Experts of a small language model.
Experts: 48 experts in each of 8 layers, 256 SwiGLU neurons an expert, 2 picks a token.
Training: a variant of Adam for the experts, 598M tokens, 3484 steps.
Below are experts of layer 6 (counted from 0) of a mixture-of-experts language model. Rows are named router (the router's row for the expert) and show model dimensions 192-383. Each number is 200 + 30 x the weight over its row's rms, rounded and kept within 0 to 999.
After each expert's rows: a language model's description of what the expert responds to. This comes from a sample of Wikipedia text that the model never trained on.

# expert 47
router,163,157,178,223,209,229,215,217,201,215,176,230,175,187,162,257,194,221,187,160,175,241,167,224,245,197,209,181,275,219,218,264,263,220,241,228,211,242,216,167,204,208,235,246,207,210,195,196,170,228,164,131,189,162,179,188,214,168,188,174,148,206,250,141,150,223,240,199,175,166,200,118,188,196,237,167,238,219,186,171,173,143,191,201,184,198,187,174,178,190,214,229,221,211,181,191,210,232,176,248,226,198,158,188,211,135,232,210,158,227,211,157,200,224,184,194,183,176,209,153,177,180,156,208,202,188,199,189,237,202,188,205,141,167,135,237,151,216,161,203,232,202,245,214,174,197,218,174,191,135,168,238,233,220,211,247,168,215,191,210,239,182,210,186,226,264,169,196,181,183,230,240,161,236,249,156,178,184,173,194,212,246,212,217,231,172,151,197,246,226,222,245
Field label colons. Colons after field labels in infobox-style lists and keys, like UNII:, Theme:, Built:, Color key:; also semicolons, dashes, table pipes.

# expert 36
router,229,184,222,167,167,177,179,229,224,193,242,203,184,177,246,204,170,236,185,179,194,177,189,182,228,177,243,235,88,203,215,197,202,224,169,212,193,155,184,258,220,157,181,231,174,230,177,182,212,171,197,178,236,243,188,102,138,208,169,225,214,223,249,228,185,192,204,142,228,225,201,245,165,199,186,184,227,150,214,239,179,214,194,200,189,231,178,210,281,238,154,201,261,220,172,240,182,213,168,187,138,197,211,247,228,205,172,221,181,173,179,238,178,168,158,193,175,206,211,195,235,204,262,179,208,210,160,258,224,227,246,221,199,195,264,235,208,187,208,218,152,219,173,194,185,178,201,195,280,238,232,207,165,181,170,226,203,183,212,161,188,190,209,190,201,200,271,174,162,167,159,218,237,195,209,159,213,223,241,198,202,206,172,241,213,168,235,206,163,187,219,196
Mid-word fragments. Middle fragments inside longer words, often single consonants or affixes, such as scri-mm-age, Gloucest-ersh-ire, begrud-g-ingly, social-ite.

# expert 5
router,142,169,165,188,243,197,227,168,250,184,244,245,176,127,198,184,213,238,216,236,224,153,189,253,208,214,188,246,239,223,225,220,146,272,174,143,212,139,210,203,183,227,172,224,224,181,184,154,191,209,190,197,197,236,204,166,162,163,227,198,162,180,265,113,225,172,186,203,261,205,162,208,182,161,221,174,183,212,215,184,222,171,248,195,217,123,200,180,182,129,210,224,190,235,252,184,198,253,265,185,227,204,207,159,209,200,193,210,242,215,204,273,170,150,242,187,209,162,178,199,192,194,184,185,203,201,209,232,174,240,263,217,175,204,244,232,199,219,231,198,208,201,223,208,182,218,227,192,228,132,200,178,183,168,242,194,215,189,225,195,146,248,171,181,261,200,226,192,169,178,189,187,205,180,179,206,237,178,226,225,260,192,194,228,243,138,208,206,215,230,189,203
European name fragments. Mid-word pieces of Scandinavian, Germanic and Slavic names and species names, like el in Trøndelag, berg, burg; also list line breaks and dashes.

# expert 1
router,169,158,159,169,225,215,180,235,191,221,255,222,166,163,210,236,175,172,186,183,237,209,168,211,229,203,211,227,154,251,180,190,192,243,193,187,224,236,168,195,217,194,188,180,207,189,225,244,219,179,163,178,240,160,169,175,187,247,133,173,198,172,238,219,227,151,227,258,153,186,183,248,156,195,219,260,244,208,220,230,213,267,220,192,241,209,166,136,231,208,199,200,198,198,180,180,208,138,172,218,231,213,199,181,215,222,207,234,171,190,172,248,214,169,153,183,244,248,178,236,162,157,223,227,217,202,208,235,175,223,175,180,139,199,184,198,169,225,185,218,216,174,226,194,226,212,217,202,271,176,236,209,219,145,204,247,274,187,174,215,172,171,223,226,157,182,232,175,218,245,203,250,163,232,235,214,204,169,208,163,230,268,189,209,213,242,189,188,208,207,187,227
Institution name words. Words and word endings inside names of organizations, events and countries, such as National, States, Conference, Association, Econom-ic, Festival.

# expert 39
router,229,253,221,164,236,151,220,190,193,197,240,204,177,224,164,189,183,166,161,236,230,207,260,202,210,170,212,158,227,174,200,173,189,178,234,152,209,175,207,213,256,179,175,201,245,162,133,207,222,179,228,208,242,230,157,206,160,143,171,191,238,218,228,246,243,172,222,216,195,188,189,172,206,247,212,203,199,153,181,200,194,198,219,210,219,171,244,209,230,210,261,209,229,244,177,232,237,173,179,203,215,209,223,209,132,230,208,227,238,170,179,199,251,224,228,160,186,176,208,225,156,194,239,203,211,212,177,204,200,163,215,213,217,209,192,187,232,253,222,153,254,191,215,162,284,154,155,214,185,250,194,182,186,170,186,254,211,230,208,168,164,237,171,255,147,241,262,192,216,199,179,216,197,199,175,200,217,179,214,168,169,208,190,230,227,183,205,189,261,230,175,206
First-name endings. Given names and final pieces of personal names in rosters, results and credits, like William, David, Sum-it, Derr-ick, Nikola-os.

# expert 24
router,268,169,245,191,213,199,166,205,235,244,177,201,212,205,198,226,211,258,191,177,223,189,142,190,209,191,170,195,257,204,199,212,192,139,197,220,158,225,202,155,141,222,231,167,150,204,177,223,189,154,146,180,184,272,242,223,174,188,158,198,231,152,200,193,142,133,157,218,221,199,269,146,212,150,265,152,233,187,213,218,171,163,231,220,184,187,259,226,150,182,214,183,208,205,212,166,216,236,187,238,206,196,217,212,218,150,191,202,222,225,167,162,188,196,195,181,212,194,199,174,186,231,167,215,264,193,189,179,212,175,211,192,265,218,214,183,157,178,183,268,191,173,195,161,153,203,213,155,160,186,177,140,263,178,217,157,226,208,181,168,181,215,245,186,171,220,204,193,166,189,222,209,226,236,172,225,200,262,199,206,145,179,222,217,218,240,255,232,199,178,170,236
Prepositions before phrases. Prepositions opening a noun phrase, typically before the or a: on, at, in, during, under, near, along, including in titles.

# expert 6
router,202,223,163,233,121,211,227,216,124,215,160,224,230,176,193,189,197,201,201,195,262,210,252,169,208,235,144,198,223,133,139,229,185,153,188,230,204,199,237,156,226,229,254,219,235,204,169,173,193,189,179,236,220,190,213,198,211,142,170,191,228,155,216,219,186,200,204,250,203,171,198,148,170,222,210,173,228,213,185,150,164,180,160,198,186,209,271,190,116,165,195,178,194,216,245,233,171,273,211,193,196,159,271,200,249,196,203,204,182,226,207,222,225,205,219,265,166,180,226,139,207,213,170,211,147,198,199,179,170,225,223,187,198,204,196,170,229,243,174,142,234,178,220,205,185,191,169,265,189,199,176,200,264,265,255,190,205,221,209,224,262,188,221,227,180,180,155,183,235,160,223,234,183,254,231,249,174,229,212,224,180,192,225,167,236,184,183,200,220,211,248,216
Articles and determiners. Indefinite articles, numerals and Romance articles before a noun, such as a, an, two, la, un, della, often in titles.

# expert 30
router,234,249,222,236,194,258,190,210,212,189,219,202,152,184,193,179,227,161,203,212,252,225,182,189,210,248,211,154,220,168,225,171,214,187,250,167,239,214,181,214,216,183,223,237,184,151,177,188,233,176,212,244,173,156,210,254,144,167,205,178,231,173,209,257,205,257,182,199,214,188,192,224,244,134,237,162,175,180,185,237,244,159,199,194,218,266,233,236,182,222,151,179,222,195,219,179,170,210,170,225,183,225,220,212,176,204,199,155,163,138,222,218,193,144,217,214,231,128,166,171,232,169,159,198,234,219,154,209,198,202,198,194,194,251,222,218,246,163,205,251,183,206,182,217,189,203,174,253,175,196,129,208,131,217,239,206,183,209,208,129,215,226,174,198,174,215,203,210,227,241,190,169,199,160,218,224,206,233,153,202,205,266,148,195,222,195,198,177,210,195,166,214
Word-ending noun pieces. Final pieces completing common nouns before of, and, in, such as ap-er-ture, voy-age, prof-essor, River, station.

# expert 16
router,226,169,157,249,203,211,191,223,191,202,139,176,238,200,225,177,240,148,167,202,179,221,198,186,220,198,123,251,272,204,215,146,168,249,280,213,235,191,183,190,223,229,159,171,222,189,194,218,240,206,175,197,254,186,115,219,194,137,205,186,209,183,212,274,257,175,189,202,204,199,234,241,231,198,162,231,178,225,228,159,146,222,173,202,147,187,180,224,173,219,222,199,187,226,199,229,203,192,188,206,170,161,160,196,148,191,202,204,208,215,227,224,222,208,225,157,143,223,215,206,179,152,198,218,195,201,185,240,211,242,198,177,213,182,182,221,155,193,196,239,260,218,209,203,280,207,99,208,183,241,207,189,182,178,182,227,152,231,169,164,174,204,239,239,254,199,205,240,180,202,198,232,169,209,162,240,191,215,204,204,212,172,176,151,237,144,166,191,232,186,211,256
Person nouns and pronouns. Nouns and pronouns for people and titles in narrative: him, he, they, President, Minister, father, daughter, actress, Tsar, Sir.

# expert 2
router,204,178,172,210,217,187,266,222,210,192,275,174,151,206,223,193,166,233,187,202,216,198,235,220,173,212,227,226,226,202,222,184,191,215,154,192,221,198,199,186,129,177,198,196,238,191,207,226,223,182,111,209,187,191,222,197,172,230,225,210,207,182,235,270,145,180,239,189,240,177,238,210,185,214,241,204,178,198,154,204,266,216,253,240,214,147,187,221,276,251,231,228,175,223,187,129,222,187,138,169,201,235,193,183,174,241,176,200,193,153,201,217,147,215,228,175,213,264,213,248,216,194,220,165,231,194,233,199,230,229,233,176,186,210,187,197,215,225,222,209,208,185,203,156,228,181,180,193,235,222,166,227,243,156,137,154,204,209,151,169,202,181,200,194,195,229,194,218,156,189,202,204,211,226,196,140,213,228,184,161,222,196,185,157,221,215,164,231,213,194,219,230
Place-name pieces. Tokens inside place names, especially after New, South or North, such as York, California, London, and fragments like Mar-am-ureș, Lem-ington.

# expert 19
router,192,183,207,200,193,213,256,211,206,247,123,242,222,207,209,226,232,223,194,142,179,229,186,227,186,207,178,237,267,218,164,228,236,242,196,231,226,217,246,180,185,174,225,209,178,216,164,204,181,219,140,138,155,175,177,205,207,165,228,185,157,150,261,142,156,158,219,211,220,192,194,185,207,178,194,142,177,242,192,201,210,150,211,170,146,217,208,189,89,193,208,235,215,198,172,181,166,243,210,232,195,167,180,174,213,148,182,167,188,255,211,159,161,202,212,222,227,159,209,155,178,205,132,245,222,209,248,166,204,199,179,198,227,192,187,229,171,205,177,244,182,243,229,183,156,245,222,214,182,129,200,164,233,177,249,188,180,159,212,237,209,210,215,206,237,203,158,200,190,162,270,228,173,222,229,209,220,221,190,201,215,181,252,195,223,219,180,195,220,184,219,269
Mid-word name pieces. Inner fragments of foreign personal and place names like Lajos, Vajda, Dunkirk; also indentation spaces, year prefixes 201, and table pipes.

# expert 34
router,215,215,167,199,197,206,195,157,186,240,198,242,238,246,230,158,194,185,193,197,122,218,196,224,154,254,198,240,246,219,168,216,233,206,238,267,164,184,216,179,157,229,223,175,152,204,150,217,172,241,168,200,154,175,200,208,197,196,223,207,244,192,210,177,235,164,231,223,187,183,161,172,195,207,210,225,211,230,221,190,179,187,172,172,151,176,212,175,167,210,186,229,196,196,204,183,188,159,204,173,213,203,204,189,230,175,173,169,128,211,228,174,183,199,217,221,241,171,244,178,190,193,221,192,169,220,193,159,216,182,212,212,196,243,163,207,206,231,194,200,158,200,206,231,154,226,237,188,187,143,252,198,274,218,192,174,196,193,163,204,218,206,216,170,219,215,201,168,203,188,198,220,150,199,192,174,202,192,226,197,247,210,193,177,199,306,213,180,200,186,238,203
Prepositions after verbs. Prepositions after participles or roles in biographies, mainly for, by, to, as, from, e.g. convicted for, joined as.

# expert 21
router,210,197,200,183,209,249,218,134,155,178,228,156,211,215,146,138,186,241,224,273,204,150,241,233,233,204,220,184,136,174,189,192,228,170,232,213,161,262,204,216,177,182,198,178,240,213,222,193,258,143,269,238,199,230,242,233,166,169,207,258,235,215,159,235,196,241,203,211,210,189,227,192,211,225,214,212,229,162,206,198,257,204,212,257,272,235,166,194,244,160,195,237,202,192,222,201,220,198,164,176,189,202,209,218,239,255,178,164,179,214,214,170,194,213,142,241,209,245,228,196,210,213,186,172,159,219,195,197,257,184,166,155,189,202,253,221,162,161,223,141,195,194,149,238,164,165,205,149,190,233,218,192,200,188,187,180,215,181,174,179,233,210,179,188,217,186,215,237,215,202,222,142,238,184,192,221,191,215,156,229,168,202,190,151,219,175,185,224,148,210,247,92
Census and measurement words. Word starts after numbers or articles in census and climate statistics: km, sq, household, snowy days, family size, mm, hourly.

# expert 31
router,193,208,192,186,229,187,180,218,228,206,199,221,241,150,237,180,203,205,213,210,205,165,193,255,207,193,213,191,146,172,247,231,209,289,216,199,181,171,222,235,182,174,197,188,197,177,211,229,231,235,196,180,190,183,157,198,177,234,225,186,196,167,209,194,165,205,200,271,238,200,195,204,207,151,201,247,235,193,192,154,215,228,199,171,164,208,231,238,228,169,232,205,153,249,184,199,183,220,191,183,202,199,230,134,134,218,211,220,188,165,206,198,198,181,162,273,214,220,173,257,172,206,118,211,178,213,210,200,183,210,223,203,196,182,236,149,214,159,221,186,182,138,237,197,203,219,242,189,216,120,248,235,267,254,170,227,230,186,181,187,145,176,202,128,222,239,203,196,210,191,236,197,180,206,177,183,198,207,215,173,244,185,147,181,225,194,146,237,199,192,208,241
Word stems in compounds. Stems and pieces like st, New, All, build, present, football, often within names or compounds such as All-star, Tunstall, Hammer.

# expert 28
router,183,190,176,156,238,197,218,207,248,223,216,231,198,239,181,275,200,214,234,166,165,212,230,238,175,173,138,215,204,238,191,220,225,175,226,202,155,175,241,185,235,188,257,212,211,247,189,237,257,226,211,141,199,186,186,194,162,201,177,150,161,189,199,264,170,153,214,237,223,164,183,170,211,186,166,172,202,218,217,203,163,208,198,161,204,183,217,141,177,158,201,237,187,187,193,254,206,203,211,203,197,199,239,162,255,203,191,234,226,211,135,205,206,132,232,200,211,231,192,213,199,208,180,239,233,198,169,209,184,215,130,216,221,238,222,222,205,194,244,203,131,196,193,224,202,155,177,160,174,193,156,170,248,230,201,212,155,160,237,223,208,172,253,141,188,202,211,239,206,178,199,237,163,195,205,165,157,208,199,178,195,193,236,210,155,222,224,228,218,160,220,204
Name and number parts. Later parts of proper names and designations: Street, School, Center, Act, Festival, single letters and numbers like Saturn V, District 6.

# expert 42
router,238,235,227,178,177,151,175,218,166,180,201,172,184,174,238,231,203,161,256,219,180,203,205,206,203,198,146,182,204,183,226,191,165,173,191,146,143,146,153,200,249,233,153,249,170,174,172,189,215,168,255,241,198,182,212,194,187,172,200,200,226,241,159,234,247,267,162,216,188,213,183,259,189,202,181,191,207,158,182,219,170,229,209,228,216,210,214,257,183,215,205,167,141,176,174,213,204,130,199,195,190,239,202,257,147,199,190,235,202,113,158,238,210,207,186,149,203,197,227,192,244,210,238,210,206,193,177,248,204,219,172,190,186,220,241,152,218,214,174,172,250,142,190,236,242,215,177,222,233,216,202,219,229,215,211,231,219,225,240,137,194,180,211,208,141,186,230,149,225,232,168,221,211,208,235,173,241,173,169,147,196,203,161,212,136,194,215,180,184,212,132,188
Noun suffixes and abstract nouns. Suffixes ending derived words, such as -ing, -ation, -ment, and abstract nouns like support, development, training, research.

# expert 46
router,176,193,233,203,197,177,250,222,232,192,124,188,233,240,181,148,202,185,170,209,189,151,188,223,187,265,191,182,169,193,182,213,213,185,188,203,216,196,197,192,215,226,231,192,193,226,197,173,213,242,177,192,175,203,191,220,202,160,242,166,229,190,236,153,143,245,303,190,188,233,190,211,176,201,214,156,208,203,205,221,222,172,186,159,186,171,167,180,153,167,137,199,181,176,214,196,190,248,215,215,223,219,212,170,231,199,175,158,218,290,221,171,164,167,266,223,211,250,224,177,156,176,181,222,181,238,293,159,227,192,199,235,195,204,223,215,164,203,208,256,199,192,216,253,180,167,192,223,209,153,186,169,207,203,233,194,190,185,202,227,170,216,177,210,215,153,193,172,226,180,227,178,185,192,205,199,205,242,169,226,202,136,197,197,243,198,155,150,210,198,258,213
Taxonomy name pieces. Fragments inside Latin species, genus and family names in taxoboxes, such as L-or-icariidae, d-or-rigoensis, Flor, Mor, -ae.

# expert 43
router,233,239,184,211,162,203,154,226,174,190,174,166,157,221,233,212,184,200,233,271,177,230,195,169,210,251,217,215,139,179,210,163,226,193,150,180,175,177,205,241,155,206,170,246,137,172,227,144,180,208,188,222,174,226,227,114,201,255,237,208,191,247,214,228,207,182,145,171,226,219,202,191,242,180,191,153,211,159,218,173,194,257,198,179,191,193,232,248,259,206,165,190,215,190,238,162,185,166,214,236,190,214,155,217,210,192,215,187,250,148,145,179,189,154,157,213,228,246,182,226,188,269,295,183,257,190,203,214,161,187,240,214,159,236,217,195,167,204,189,210,212,183,177,178,225,168,221,189,201,224,214,240,255,209,193,190,218,216,224,186,141,136,177,147,208,199,213,229,198,214,168,234,143,188,180,234,142,143,187,229,231,184,186,235,209,182,234,219,211,191,185,168
Word-final suffixes. Final suffix pieces before punctuation or headings, like s, es, tion, ties, ing, and last digits of years such as 1999.

# expert 7
router,171,206,206,177,226,189,197,258,194,206,190,187,238,186,204,189,177,221,219,228,222,229,155,216,174,183,203,215,167,218,146,240,210,233,237,145,259,161,201,176,163,198,190,189,188,233,225,222,221,185,205,168,180,128,175,212,256,229,205,254,197,194,235,189,192,154,214,175,177,239,219,167,233,183,165,178,178,199,147,225,222,164,227,227,181,197,162,225,152,182,181,217,250,185,127,214,157,205,189,221,194,170,157,154,206,172,196,202,227,232,253,194,245,201,170,150,166,211,200,193,221,186,159,206,237,185,213,220,213,224,196,185,190,174,190,239,185,187,201,215,180,222,209,200,228,227,236,246,233,137,171,151,214,168,224,204,223,178,196,188,162,178,179,186,187,227,201,242,185,227,265,162,129,207,194,192,214,173,200,205,204,198,186,199,194,219,178,172,181,225,213,200
Capitalized word-initial pieces. Word-initial fragments like in, at, em, con, Tr, often capitalized in names (Trinidad, Stalinism); also table-row-initial pipes.

# expert 15
router,239,204,256,218,160,205,231,164,148,237,203,204,225,233,237,238,209,237,253,241,182,200,169,167,149,157,181,183,259,245,159,181,203,197,228,160,149,184,194,245,225,181,181,221,200,206,191,203,210,183,198,205,191,195,257,164,196,249,224,210,213,184,213,192,154,196,163,217,158,212,196,202,241,212,172,168,138,188,175,201,209,215,167,187,170,166,228,224,181,205,166,168,177,206,204,201,183,174,209,184,233,208,174,218,193,148,177,211,174,259,182,184,183,211,206,152,227,147,204,215,267,221,188,192,150,166,231,238,226,220,166,224,210,255,221,156,119,179,202,227,222,210,199,186,170,271,154,213,176,216,217,206,198,196,214,228,165,248,194,248,222,251,244,138,229,195,210,244,179,231,248,152,216,168,221,119,182,200,184,230,158,208,244,222,213,210,202,181,216,240,201,167
Sports results vocabulary. Match-result words in sports text and tables such as won, lost, scored, defeated, finished, round, and scorelines like 3–2 victory.

# expert 23
router,209,204,124,258,257,217,213,161,181,229,153,199,172,229,206,189,166,213,205,188,238,188,199,157,160,148,145,266,199,204,189,173,166,211,218,204,168,246,180,191,192,163,142,208,163,215,161,201,182,220,159,179,186,146,209,181,237,224,210,203,192,159,202,237,167,221,190,169,251,183,202,130,154,203,251,187,239,205,171,212,213,205,192,166,216,227,258,171,210,172,229,114,205,217,221,239,175,190,198,165,233,244,230,140,232,199,224,176,206,201,238,185,174,179,213,237,177,179,245,214,160,187,196,243,235,195,197,171,201,187,191,202,232,179,224,267,153,245,216,266,216,202,224,209,224,223,224,179,160,227,202,187,189,206,238,279,195,222,194,177,207,197,179,179,267,266,179,180,163,175,223,201,201,206,224,217,214,247,140,197,198,193,239,236,217,216,221,217,144,172,237,170
Proper-name syllables. Syllables inside proper names of places, institutions and people, like Cor, Bar, Bri, on, as in Catalonia, Correctional, Atlantic.